Below are experts of layer 4 (counted from 0) of a mixture-of-experts language model. Rows are named router (the router's row for the expert), up (a neuron's input weights, with its number), down (a neuron's output weights, with its number) and show model dimensions 0-63. Each number is 128 + 24 x the weight over its row's rms, rounded and kept within 0 to 255.
After each expert's rows: "comes after" lists some tokens at least twice as common just before its tokens as in all text; "comes before" lists some tokens at least twice as common just after its tokens as in all text. This comes from a sample of Wikipedia text that the model never trained on. Tokens count by the router's weight.

# expert 169
router [169 142 108 153 122 148 145 124 142 106 109 104 141 128 141 116 157 119 173 134 151 132 142 130 126 145 127 148 130 165  99 121 141 109 116 135 126 147 113 149 140 118  96 150 135 128 104 147 161 116 195 141 166 140 123 135  88 138 123 116 128 118 124 103]
up0 [131 106 102  89 155 178 138 129 143 133 114 134 119 149 122 121 133 148 170 114 120 147 134 118 110 146 157 162 112 110  78 133 147 111 143 122 200 110 115 141 120 133 112 140 146 102 100 163 156 101 122 123 132 130 115 178 148 110 139 143  86 130 124 160]
down0 [132 167 113 152 135 106 133 151 165  96 126 125  76 142 144 141 127 114 105 142 158  87 151 138 143 109  85 121 160 142 118 130 162 119 109 154  92 138 105 156 166  76 141 131 117 140 112  72 148 147 148 130 165 104 133 141 124  85 143  99 136 133 153 145]
comes after: " he", " He", " to", " and", " served", " was"
comes before: " a", " ", " the", " an", " well", " re"

# expert 51
router [120 128 127 117 115  82 145 119  90 137 139 139 148 157 163 168 152 142 141 152 121  75 125 137 167 129 119 108 182 119 161 120  95 152 143 128 121 159  96 153 111 158 133  92 154 130 177 106 101 132 102 139 108 109 156 147 125 144 103 149 126 121 121 143]
up0 [136 155 130 183 154 127 157 136 114 129 138 130 156 116 116 139 135 100 164 150 128 160 129 114 123 143 137 160 108 185 119 103 120 158 161 143 136 115 135 133  84 170 153 157  83 139 144 113 169  86 130 143 138 139 153  89 119  86 116  96 158 143 136 114]
down0 [109 127 181 124 135 137 125 110 167 126 114 173 123 123 128 127  95 115 145  91 130  94 148  93 140 115 148 165  86 102 152  99 114 106  85 130 119 125 141 110 151 105 105 127 149 151 161  87 176 143 105 127 116 102 126 179  92 133 150 156 134  75 136 122]
comes after: " (", ":", ".", ",", " $", " |"
comes before: ".", ",", "00", ")", " km", " m"

# expert 79
router [115 106  81 139 161 119 140 111 121 148 154 117 123  92 126 148 155 111  96 150  97 101 115 134 183 132 141  89 159 128 126  96 106 115 125 105 137 157 118 128 114 152 180 112 129 141 151  82 143 130  89 160 133 144 136 151 139 148 191 142 141 109 114 117]
up0 [115 139 125 120 115 195 129 169 104 166 108 158 127 136 114 128  93 122 156 138 107  81 153  89 148 146 131 102 150 112 134 116  84 103 108  62 118  79 136 132  95 142  84 119 150 148 112 114 143 143 128  89 161 118 149  97 150  87 130 126 139 116 122 120]
down0 [121 120 110 120 116 166 102 110 153 169 140 126 124 110 114 123 122 128 140 111  87 145 168 114 185  89 118 124  99 144 137 115 158 127 103 126 148 114 125 127 126 119 138 115 131 123 124 122  64  91 115 179 124 128 124 109 122 150 168 142 117 100 163 142]
comes after: ".", ",", " |", "2", "5", "0"
comes before: " |", "%", ".", "2", "3", ","

# expert 111
router [144 122 101 109 161 140 152 128 126 129 153 151 112 160 143  93 135 120 151 140 121 162 132 121 116 104 137 139 142 124 133 173 103 109 136 128 120 130 145 154 135 120 119 152 111 121 137 152 106 127 140 105 168 137 104  95 145 167 153 129 151  48 151 126]
up0 [106 104 145 148 125 124 156 112 122 135 125 118 126 150 108  84 184 101  94 127 144 117 150 129  83 140 125 153 140 130 135 116 118 116  85 135 129 124 133 130 149  98 114 111 124 153  77 117  78  88 180 133  86 145 132 142 130 108 102 107 151 140 114 129]
down0 [141 131 122 146  94 167 146 169 153 156 111 115 160 157  96 168 124 166 126 126 110 129 131 142 120 116 110 117 122 124 171 123 115 139 106  86 103  79 175 117 134 150 131 109 169 137 117 204 121 119 131 140 135 137 120 159 105 149 153 135 142 164 125 111]
comes after: " |", "|", " the", " /", ":", " M"
comes before: " |", "d", "round", "Q", "chi", "ft"

# expert 171
router [119 107 123  99 126 138 128 157 101 148 139  99 106 137 131 101 124 143 128 115 126 128 130 154 148 169 116 119 182 119 115 114 167 129 130 119 134 143  72 120  70 162 157  94 103 180 126 122 158 150 113 142 139 155 152 113 135 144 128 136 155  99 121 163]
up0 [141 127 117 144 130 127 146 146 102  98 116 110  92 125  98 101 136 114 150 130 103 169 110  78  80  85 123 136 114 120 144 133  92 122 103 147 139 152 131 107 104 141  99 110 102 127 147 116 113 139 148 107 164  77 181 108 159 121 141 147 117 121 145 123]
down0 [146 148 108 145 147 136 126 112 135 147 113 130 124 148 124 109 136 123 144 170  99 116 148 164 114 141 147 126 164 163 127 142 117 119 109 133  89 108 112 120 119 149 179 107  99 124 142 136 161 182 125 146 123 140 133 167 114 108 154 128 105 139 158 146]
comes after: "–", ".", " (", " 2", " 3", "–1"
comes before: " |", ";", "4", "00", "5", "1"

# expert 12
router [141 135 136 139 151 110 137 141 114 122 161 100 100 121 150 134 146 142 139 184 145 174 137 195 115 154 133 106 134 111  99 147  96 115  84 123 133 128  93 123 114  75 130 133  96 158 100 163 133 151 106 142 153 129 126 128 168 136 175 127 142  96 142 150]
up0 [129 205 131 149 153 164 116 115  94 131 151 117 136 104 155 149 139 134 148 146 155 163 119 116 115 144 146 106 127 116 149 188  96 141 124  99 133 110 113 135 154 176 143 122 149 132 131 118 111 121 123 128 110 137 148 130 155 137 142 138 156  89 129 136]
down0 [148 118 107 134 132 132 131 141 159  99 144 112  81 183 127 126 133 160 142 136 113 148  86 144 112 131 129 137 158 145 178 123 115 117 153 138 130  85 140 123 114 162 106 118 129 145 125 116 157 145 145 160 165  85 148  97 129 147 119  81 110 151 119 111]
comes after: " |", ";", "|", "ot", " Na", "id"
comes before: " |", ";", ":", "(", " vote", " also"

# expert 115
router [151 122 117 186 154 132  99 137 150 106 163 122 132 119 141 122 123 139 105 149 126 173 171 129 139  98 129 127  71 136 110 118 182 137  92 102 150  99 115 127 152 156 113 107 160  92 119 117  94 137 107 114 150 132 113 162 143 146 141 104 107 162 183  93]
up0 [ 99 125 118 142 163 116 131  74 106 138 151  91 135 118 178 110 131 114 104 121 100 124 137 116  74 127 105 124 107 122  67  95 144 160 121 123 116 155 102 120 169 122 152  95 118 135 127 112 150 112 133 107 160 130 120 108 146 129 162 122 121 112 117 147]
down0 [ 98 116 158 153 127 141 134 116 109 124 141 124 120 101 116 140 115 102 135 129 130  98 157 146 150 131 114 108  78 108  79 133 109  88 125 141  89  87 153 156  97 102 100 156 131 161  77 155  71 133 133 155 150 103 150 125 148 123  84 135 103 127 150 141]
comes after: ".", "\n", "th", "A", ",", " and"
comes before: " the", " 19", " a", " of", " this", " than"

# expert 101
router [122 155 143 121 190 135 126 134 110 131 151 123 125 130 121 145 148 125  97 110 139 107 131 141 141 179  97 166 127 114 146 129 157 146 148 167 169 100 150 157 127 134  93 144 117 137 143 150 155  62 108 153 133 155 121 154 111 142 145 133 105  91 143 139]
up0 [128 135 109 180 148  60 130 109 128 129 128 121 117  90 149 118 121 129  84 140 123 210 129  91 189 115 139  99  86 120 138 130 100 145 129 112 106 126 160 126 147 112 118 139 128 121 102 154 166 134 132 120 108 127 103 138 104 124 134  92 113 146 173 117]
down0 [125 115 144 156 117 108 113 102  94 125 138  88  94 141  69 142 114 147 114 149 122 114 169 121  99 119 100 151 128 175 148 144  70 119 148 147 126 140 141 155 138 111 125 139 149 127 104 128 120 124 125  91 128 109 136 117 149  88 114  88  85 113 152 166]
comes after: " 19", " (19", "20", " 18", "–20", "–19"
comes before: ")", "–20", "–19", "),", ").", "–"

# expert 155
router [135 138 158 142  83 121  90 153 133 148 139 162  89  78 161 152 105 140 114 124 110 134 133 123  99 105 114 113 150 144 161 133 131  74 114 203 141 163  68 154 140  96 143 108 149 125 139 114 152 151 117 122  98 118 131 136 135 146 127 126 142 140 138 100]
up0 [126 125 139 132 109 142 132 113 130 124 159 109 136  87 155 130 151 101 106  88 134 165 140  68 126 104 158 146  87 129 122  93 147 143  82  97 119 151 117 115 162 126 145 138 137 144 154 146 144 148  97 143 154 120 141 191 154 145 126 128 199 132 122  96]
down0 [111  78  88 120 156 124 105 170  91  88 136 123 162  98 162 117 128 133 157 153 155 119 117 118 137 111 140 124 146 123 123 114 100 122  75  75 144 159 107 131 131  89 121 134 113 111  99 104 127 125 139 144 131 121 131 154 123 179 133 130  96 113 104 164]
comes after: " ", " B", " b", " st", " w", "h"
comes before: "s", "er", "ion", "ence", "et", "ent"

# expert 29
router [ 69 100 139 148 135 144 119 168 109 128 146 147 148 107 102 106 139 143 121 122 141 158  87 106 111 159 147 102  98  88 120 168 130 156 127  92 167 183 131 157 116 124 133 114 111 113 127 133 135  84 131 150 109 127 115 138 168 168  78 145 166 112 108 109]
up0 [147  87 143 167 153 144 154 167  76 104 173 122 112 136  95  62 149 157 139  78 142 163 143 134 130 134 130 145 143 141 145 140 150 142 156 115  87 152 114 150 186 143 147 155 167 145 115 137 129 113  92 105 127 100 130 121 156 147 124 147 130 114 151 149]
down0 [138 145 129 166 152 133 118 114 118 106  78 115 125 131 120 193 141 114 156 130 119 127 149 108 127  80 110 178 104 122 122 107 141 138 122 170 121 144 121 125 142 128  97 132  98 145 146 106  96 133 154 138 136 117  62 151 132 107 181 146 102 138 128 140]
comes after: " the", " 19", " World", "n", " The", " his"
comes before: " of", ",", ".", "s", " in", " was"

# expert 90
router [120 121 132 142 128  87 143 102 125 147 139 161 148 103 148 139  78 128 127 128 131 132 157 107 101 105 143 112 147  91 150  53 108 130 227 136 137 125 115 145 152 129  99 124 136 130  71 138 125 148 155 124 142 120  61 120 107 104 129 122 101 151 108 174]
up0 [150 131 124 179 109 141 152 135 113 132 151 147 144 115 159 170  92 104  93 136 165 121 119 126 108  96 141  85 119 115 154 123 129 146 136 151 153 123 124 145 146 130 154 115 129  90 112 136 116 147  75 124 139  88  64 133 181  77 170  98 159 164 152  73]
down0 [100 133 100 123 156 129 111 127 161 116 156  94 101 117  84 130 167 109 141  59 128 143 128 151 163 104 117 125 116 144 149 122 136 118 138 105 102 138 148 114 151 116  89 135 135 128 102  92 141  84 161 118 158 141 139 125 125 165 118 146 120  79 113 137]
comes after: ".", ")", " =", "==", "===", " =="
comes before: "\n", "-", "The", "|", "In", "---|---|---|---|"

# expert 35
router [121 109 128 146 117 128 122 152 126 121  99 143 134 115 127 118 129 125 118 122 128 172 135 142 119  95 132 138 135 129 120 179 119 114 119 141 152 211 163 160 119  96 155 123 186  92  88 143 124 105  99 142 127 118 157  96 158 145  82 167 132 156 119 108]
up0 [ 96 162 129 122 143 134 133 114 105 141 140 120 132 119  93  98 124 167 125 104 139 146 103 123 124 115 138 130 133 137 122 212 125 105  93 145  59 146  96 139 144 121  84 142 139  90 111 196 121 152 137 125 128 142 151 155 105 169  82 126 146 153 138 135]
down0 [109  96 123 126 118  94 131 163  91 107 110  79 114 135 176 165 136 148 130 125 140 167 181  88 124 175 163  87 121 103 111 114 133 100 106  94 107 119 108 108 118 106 123 145 106 102 119 118 117 121  93 170  99 153 156 176 133 128 132 109 142 128  96 118]
comes after: " the", " The", "The", "ro", "or", " a"
comes before: " of", ".", "s", ",", " was", "'"

# expert 42
router [173 104 136 165 191 121 136 125 156 139 122 153 134 136 139 146 149 121 112 128 147 106 133 131 134 106 140 114 120 155 107 137 132 153  97 147 108 100 154 107 130 147 132 140 156 102 131 132 149 165 148 107 124 104  76 113 111 104 121 100 164 100 151  81]
up0 [ 99  87 108 115 100  89 120 139 121 105 120 120 147 112 127 110 139 129  94 118 113 160 129 111  96  67  97 118 116 138  96 164 114 147 112  97 115 118 170 118 149 153 117 145 159 124 113  86 154 130 154 158 133 100 129 174  95 160 120  99 142 159 109 101]
down0 [155 118 104  82 131 164 140 142  81 173 136 160 101 159 100 146 124 159 117 109 135 157 132 131 150 106 150 160 117 139 119 152 125 108 150 129 161 138 152 111  90 121 109  93  88 120 120 106 105 162 114 127 139 139 107 142 126 111 106 138 115 152 166 127]
comes after: " ", " st", " gr", "ro", " re", " Bel"
comes before: "d", "min", "cast", "y", "ian", "v"

# expert 49
router [149  79 125 141 176 148 116 129 113 110 113 124 110 127 169 138 122 154 168 156 123 141 175  93 119 126 134 121  74 124 124  85 113  87 131 129 106 156 127 131 146 132 150 126 132 150 137 101 121 128 119 138  88 108 140 133 119 153 103 140 144 175 123 118]
up0 [108 146 136 124 134 104 153 117 136 154 123  98 132 155  76  95 157 144 111 141 122 128  92 164  82 126 111 107 134 156 126 125 114 113 160 112  84 127 131 121 140 101 170 124 145 135 102 133 141 119 143 119  70 126  80  82 133  68 113 120 109 132  94 154]
down0 [128 156 114 110 148 165 149 129 118 118 113 134 152  91 163 169 108 135 148  97 161 104 139 104 127 146 131 137 156  83 121 147 131 145 161 145 147 148  98 151 140 170 132 109 112 145 131  89 118 105 109 120 158 125 121 147 135 168 154 114 144 147 184  92]
comes after: ",", "s", "ed", "\"", " However", "es"
comes before: " the", " and", " he", " but", " which", " it"

# expert 183
router [115 109 115 154  69 115 137 127 131 119 106 111 138 133 155 113 124 152 153 112 109 167 133  76 166 122 136  97 133 165  94 115 115 131 126 141 104 131 165  71 140 117 140 118 108 102 164 104 118 151 150 121 169 103  79 143 132 124 132 132 173 110 164  94]
up0 [139  93 119 108 114  91 150 123 128 122 115 105 134 128 123 143 118 145 165  99 107  90 173 130 153 173 149 108 146 133 174  75 144 103 163  99 145 154  98 118 145 179 154 117 118 130 103 129 141 162 102 166 147 152 155 123 144 150 142 131 175 115 151 142]
down0 [154 129 177 143 132 124 124 116 131 122 102 129 114 162 110 114 154 125 141 128 173 125 136 141 102 120 110 141 127  96 155 138 117  74 148 109 159 127  97  78 129 115 146  83 139 119 109 112 144 139 106 128 163  87 144 150 110 107 149 137  77 123 103 130]
comes after: " to", " was", " and", ",", " ", " is"
comes before: "s", "ad", "e", "com", "app", "ar"

# expert 130
router [128 139 148 100 178 138 125  77 120 104 132  89 115 139 156 134 176 120 112 173  67 112 135 117 130 114 137 137 124 146 120 104  73 148 111 113 147 104 149 116  84 151 141 141 159 132 134  87 114 159 105 124 142 110 154 114  96 125  68  83  96 167 142  93]
up0 [118 108 128 139 119 150 149 114  88 108 146 125 120 117 162 112 126 142 113 144 109 135  70 152 141  98 190 139 102 116 139 150 161 155  95  90 115 146 129 135 128 144 128 116 126 127 128  86 123 163 103 149 108 122 132 126 135 100 131 137 101 131 183 131]
down0 [158 143 152 138 153 101 133  95 163 104 142 148 146 139  97 153  68 165 126  91  85 144 116 127 106 135  90 142 132 158 120 135 119 113 127 144 156 132 146 153 118 102 172 138 145 122 146 165 125 138 111 112 159 152 148 149  95 128 110 145 192 128 118 121]
comes after: "s", ",", " such", " include", "ed", " well"
comes before: " the", " a", " ", " and", " an", " two"

# expert 133
router [137 125 139 160 149 117 111 127 120 148 125 134  93 111 120 128 129 157  69 128 108 135 131 129 133  98 134 163 178 108 178 129 128 103 104 154 145 123 165 144 142 108 166 197 147 153 150 140  88 149 127 137 119  99 123 130  88  86 141 129 129  80 145 155]
up0 [111 121 127 103 168 145 156 117 161 138 151 150 115 115 150 169 111 105 130 134 132 139 114 120 147 124 122 161 152 152 182 131 130 144 144 120 116 191  95 112  86 150 159 161 144 123 129 164 158 107 136 114 135 114 150 119 135  81 130 124 159 116 178  84]
down0 [ 93 105 178 127 129 116  95 139 176 127  91 140 116 154 115 109 117 146 134  97 124 107 125  88 106 133 125 133 129  79 121 107 127 102 140 160 116 132 103 156 102 150 118 139 120 117 127 113  88 133 158 104 151 137 133 107 147  89 126 162 108 104 118 112]
comes after: " |", "---|---|---|---|", ")", "|---|---|", " District", " ="
comes before: "|", "\n", "-", "|---|---|", "Re", "S"

# expert 178
router [137  95 107 135 136 116  87 163 131 130 129  97 104  89 107 120 140 194 128 118 128  91 133 158 117 149 156  98 127 139 147 158 163 144 141 133 119 111 124 159 154 161 112 127  71 149 119 133 151 132 169 109 121 105 165  99 124 118 155 116 117 138 186 126]
up0 [144 126 127 113 106 108 164 149 107 126 140 137 167 142 151 111 116 132 108 135 137 161 140 133 129 104 118 118 133  69 118 128 107 156 157 145 126  92 107 129 213 148 148 102  88 140 135 132 122 138 152 139 109 131 140 115 123 122 170 151 156 108 128 157]
down0 [178  98 113 118  66 146 145 115 138 146 123 145 103 146 126 120 185 100 108 122 121 127 139 128 133 184 104 127 137 114 155 124 108 108  87 124 151 115 137 145 123  77 126 119 102 153 176 113 167  97 152 146 153 146 143 150 160 104  83 147 144 131 116 146]
comes after: "s", "y", "r", "n", " It", "u"
comes before: "ia", "ian", "y", "i", "ic", "al"

# expert 107
router [132 157 118 161 161 175 126 138 128 130 130 129 134 147 159 160 171 134  49 128 121 113  89 111 127 116 141  90 114 126 120  80 139 146 120 115 132 126 100 130 109 126 124 102 116 155 146 102 154  99 177  89 155 132 188 148 107 139 142  90 107 172 149  97]
up0 [118 110  52 114 131 145 149 136 138 145 163 118 173 114 128 141 125 148 147 131 155 188 129 136 156 143 102 151 188 127 133 124 116 135 105 105 115 143 157 114 132 146 113 123 173 128 143 169 135 135 107  94 161 153  88 158 160 147 116 126 112 131 120  98]
down0 [135 108 134 106 116 137  54  98 140 153 146 145 148 117 131 166 130 161 103 154 111 161 137 153 188 165 134 134  91 104  95 135 130 137 109 157 136 118 109 134 111 188 121 133 111 160 114 114 129 113 126 147 134 133 159  96  98 150  92 135 112 133 185 134]
comes after: "s", "ed", "ation", " one", "ing", " part"
comes before: " the", " a", " his", " its", " their", " this"

# expert 122
router [109 112 100 128 123 105 144 135 118 102  73 153 141 151  85 114 103 132 139 129 114 179 148 106 150 154 143 129 125 131 120 133 140 123 162 138  93 165 113 117 138 133 120 140 143  72 106 124 104 108 180  73 142 119 162 141  91  91 125  96 138 116 110 116]
up0 [140 154 129 125 137 173  87 137  90 150 166 125 113 157 142 143 110  95 115 169 126 139 131 122 124 132 144  63 195 117 117 103 118 107 149 119 129 124 102 107 132  84 111 133 134 131 123 138 132 109 180 103 108 148  93 109 135  99 125 136 146 154 120 120]
down0 [ 93 118  82 147  97 134 140  88 138 125 139 126 124 115 121 110 159  55 166 130 134 120 113 121 148 164 134 121  98 157 111 100 131 108 115 111 147 138 119 117 113 138 142 153 119 116 118 178 155 144 169 149 121 120 103 150 108 109 140 125 103 118 103 127]
comes after: " the", " a", " The", " and", "ing", " of"
comes before: "s", "ro", "e", "te", "com", "ra"

# expert 139
router [ 95  90 156 105 141 151 119 127 144 144 124 146 129 138 146 125 185  80 145 107 142  95 129 133 106  83 130 157 127 147 175 137 165 120 123 116 159 112 118 129  87 141 137 163 144 128 179 117  94  85 135 146 143 134 113 143  85 129 166 132  99 106  94 121]
up0 [ 89 129 139 146 131  99 180 141 133 113 117 127 153 109 187 106 142 145 132  94 111 123 112 161 134 138 127 131 150 124 137 110 144 141 119 143 138 152 161 101 148 141 148 103 162 132 106  66 134 143 129 178 113 127 163 117 127 148 134 146 120  84 145 127]
down0 [122  82 117 120 108 121 118 110 148 148 172 126 112 119 147 116 118 104 107 118  84 111 131 142 106 151 147 154  96 135 165 164 116 112 133 137  62 145 142 154 107 138 133 139 122 154 121 126 142 168 134 111 112 113  63 151 135 115 143 162 120 130 106  95]
comes after: "'", " of", " for", "’", "ed", " and"
comes before: " ", " first", "tor", " own", " death", " father"

# expert 110
router [106 129  77 123 162 165 119 108 137  90  96  98 132  91 163 136 155 137 142 109 136 121 152 104 143 119  96 153 148 136 113  69  93 108 104  79 143 122 124 147 149 152 129 130 152 133 139 150  89 119 147 125 101  93 163 161 107 140 130 130 124 172 163 109]
up0 [171 170  77 119 128 118 160 100 147 109 131 112 164 130 104  93 130 132 137  97 137 140 126 115 165 177 123 111 129  86 129 122 110 189 120  84 108 140 110 122 117 138  96 126 128 136  94 136 121 133 119 130 146 130 136 125 136 139  80 144 156 141 147 156]
down0 [147  99 147 130  94 125 116 128  72 132 125 177 129 152 128 177 110 160 118 139 123 126 124 131 117  86 102 146 143 122 157 115 140 148 126 114 110 154 175 115 103 133 111  75 135  79 150 116 102 114  95 141 114 135  83 136 138 125 124 118 119 108 142 146]
comes after: ",", "s", " It", " it", " which", " has"
comes before: " ", " a", " re", " the", " been", " in"

# expert 81
router [141 160 136 145 124  96 129  97 145 124 112 129  95 112 137 141 132 113 191 131 135 159 160 122 166 158 117  83 184 155 143 141 123 149  74 137 114 104 144 126 132 136 107 142 105 125 137  74  96 136 141 118 108 124 115  86 124 126  94 148  90 126 130 125]
up0 [ 85 120 125  94 167 109 146 159  86 106 105 135  72 113 149 153 131 135 143 104 137 130 138 150 160 141 167 184  95 124 126 133 132 139 112 121 100 126 139 134  99 162 108 145 112 126 154 133 139 115 120 140 154 135 128 103 171 142 160 155 120 176 165 143]
down0 [104 114 143 137 102 124 143 111 185 101 156  94 128  99 148  94  69 132 119 151 175 152  80 131 127 101 138 101 141 138 171 150 125 111 150  93 113 133 141 134  76 139 108 103 114 141 145 164 106 100 154 153 132 168 139 110 106 136 185 126  99  93 153 132]
comes after: "-", "par", "u", "ro", "li", "ri"
comes before: "en", "ing", "now", "ar", "ed", "y"

# expert 11
router [111 141 120 146 134 127 151 136 146 124 108 113 146 123 144 127 112 146 136 107 165 151 158 153 150  96 107 129 125 172 121 101 143 175 119 127 156 152 101 135 118 106 160 106 153 181 143  95  66 111  94 152 113 102 119 159 167 141 124 157 114 106 140 109]
up0 [138 161 170 151 130 145 106 104 118 105 148 127 126 125 114 125 121 121 140 124 122 149 146 141 163 131 101 138 136 150 100 148 125  93 146 128 154 124 104 155 137 145  81 142 136 120 133  94 126 132 189 120 124 126 134 152 141 148  88 161 138 169  98 182]
down0 [167 168 102 129 140 139 146 132 191 160 101 115 129 128 134 131 202 130 148 113 142 125  93 102 108  86 168 140 148 123 152 121 148 118 137 135 119 176 160 115 139 146 153 154 136 120 123 101 120 132  99 130 121 158 109 138 103 111 144 145 118 115 129 137]
comes after: ".", ",", "\n", " that", " the", " of"
comes before: " was", " is", " ", " of", " time", " has"

# expert 99
router [132 119 149 133 126 111 178 157 106 115 110 141 156 100 152 135 116 131 139 113 129 154 120 150 173 133 122 117 126 110 116 109 137 140 109 147 127 122 113 145 121  83 176  91 169 157 112 137 110 145 163 128 152 121 147 135 130 126 167 123 129 167 135 139]
up0 [121 116 112 139 100 127 134 146 133 117 108  90 124 108  91 121 171 146 104 143 123 124 130  96 158  86 140 109  89 124 100  84 176  85 155 113 141 167 128 114 168 153 146 135 129 137 188  95 132 103 103 142 141 113 166 149 123 122 106 151 126 150 102 132]
down0 [145 127 115 134 170 146 160 116 141 110 116 142  95 162 161 122 114 100  88 119 111 167 148 136 141 175 120 127 148 142 149  99 100 170 137 108 144  53 128 124 113 139 113 124 120 112 139 144 111 170 121 110 158 135 150 147 105 121 120 124 102 162 127 105]
comes after: "\n", "==", "===", " ==", ".", "===="
comes before: "==", "===", "The", "In", "=", "A"

# expert 117
router [115 152 109 138 125 121 128 141 143 135 127 130 106 108 107 140 131 161  97 106 118 115 149 142 119 164 133 126 156 150  87 120 125 133 124  98 135 111  94 143  94 150 136 163  85 118 121 104 111  84 123 166 154 128 118 116 103 148 180 113 108 136 173 125]
up0 [127 109 146 133 121  69 124 131 104 126 113 116 108  71 129 146 119 137 146 116 164 136 114  89 117 150  96 113 170 129  98  89 135 153 118  76 103 164 126 155 137 145 116 125 150  98 129 121 107 123 136 123 139 118 157 138 120 162 112 166 112 142 147 114]
down0 [138 153  94 129 141 125  92 128  79 126 105 131 110 115  95 111 121 138 103 148 122 135 105 142 124 101 151 123 118 151 151 169  83 125 159 136 186 116 144 101 148 134 148 128 110 127  76  98 157 144 136 129 112 140 132  95 148 124 124 133 128 121 144 144]
comes after: " 19", " 18", "20", " (19", " 17", " in"
comes before: " |", "\n", "–", ".", "ly", "–20"

# expert 181
router [115 155 106 155 161 114 122 109 128 120 103 145 119 102 115 122 163 136  95 149 132 176 152 141 126 162 139 135 112 156 124 167 114 116 129 116  71  99 117 113 123  77 197 119 139 123 122 127 110 132 107 156 162 146 126 143  78 110 198  99 133 118 134 132]
up0 [126 123 132 158 105 144  97 174 109 105  73  99 134 105 171  71  97 112 121 126 134  84 118 139 122 166 127 123 143 100 186 112 110 135 118 141 120 113 119 128 120  95 120 133 112  80 162 114 128 146 130 104 148 115  81 114 111  95 130 139 121 128 147 140]
down0 [112 101 184 100 146  87 145 106 149 159 111 106 167 138 135 133  97 136 131  73 125 115 135  85 129 123 153 132 141 132  88  83  91 145 136 120 131 106 130 119 126 120 139 147 116 124 128 102 136 128 152 144 102 116 167 135 176 141 134 134 134 120 131 196]
comes after: " |", ";", " and", ":", "/", " their"
comes before: " |", "%", "34", "32", "33", "±"

# expert 114
router [123 142 123 148 158 109 138  95 137 123 129 119 158 152 164 144 115 127 135 125 111 157  70 154 107 110 122 125 161  98 113 150 147 141 121 134 121 122  96 144 107 164  95  79 128 149 151 150 127 156  77 173 133 163 176 149 146 148 119 137 140  68 131  96]
up0 [150 161 148 168 120  83 104 140 154 161 110 111 125 159 137 129 154 203 132 140  99 163 110 155 112  89 111 124 121  94 127  99 131 112 100 112 158 134 148 151 141 124 127 157 116 120 123 125 129 102  84 130 157 160 144 151 148  93 124 113 150 111 120 126]
down0 [109 107 127 135 129 182 142 137 131 120 112 127 114 142 164  95 129 123 124 124 137 109 103 141 199  92 171 131 134 141 129 148 115 121 123 143 193 106  86 155  97 138 105 111 137 112 112 149  94 157 157 137 142 132 117 178 118 139 147  85 144 132 109  83]
comes after: " ", " |", " on", " 1", ":", " the"
comes before: " |", "th", ".", "–", "°", " July"

# expert 134
router [122 108 104 112 129 177 116  96 114 110 144 106 132 170 138 102 153 126 112 124  97 112 125  82 122 108 153 138 105 105  93  99 139 157 147 127 116 104  95 136 130  70 101 109 147 137 136 147 168 136 159 117 177 138 138 157  97 147  94 140 135 153 123  72]
up0 [104 138 125  88 103 125 101 113 136 133 150 134 138 121 151 166  67 135 157 129 118 111 133 112 139 168  88 157 100 150 113  96 122 108 186 146  85 100 137  98 103 165 113 103 141  81 116 102 134 137 163 148 139  95 114  94 161 170 141 140 173 115 113 104]
down0 [138  91 119 129  92 149 154 108 145 183  87  72 123 137 122 127 171 105  97 151 128 130  79 186  89 150 121 110 150 111 126 107 150 130 114 120 132 121  86 173 122  85 131 172 107 156 155 134 147  97 109 123 119 137 139 128 145 141  96 125 123  98 111 106]
comes after: "ed", "s", "ing", "ation", " released", "ated"
comes before: " the", " a", " his", " an", " their", " her"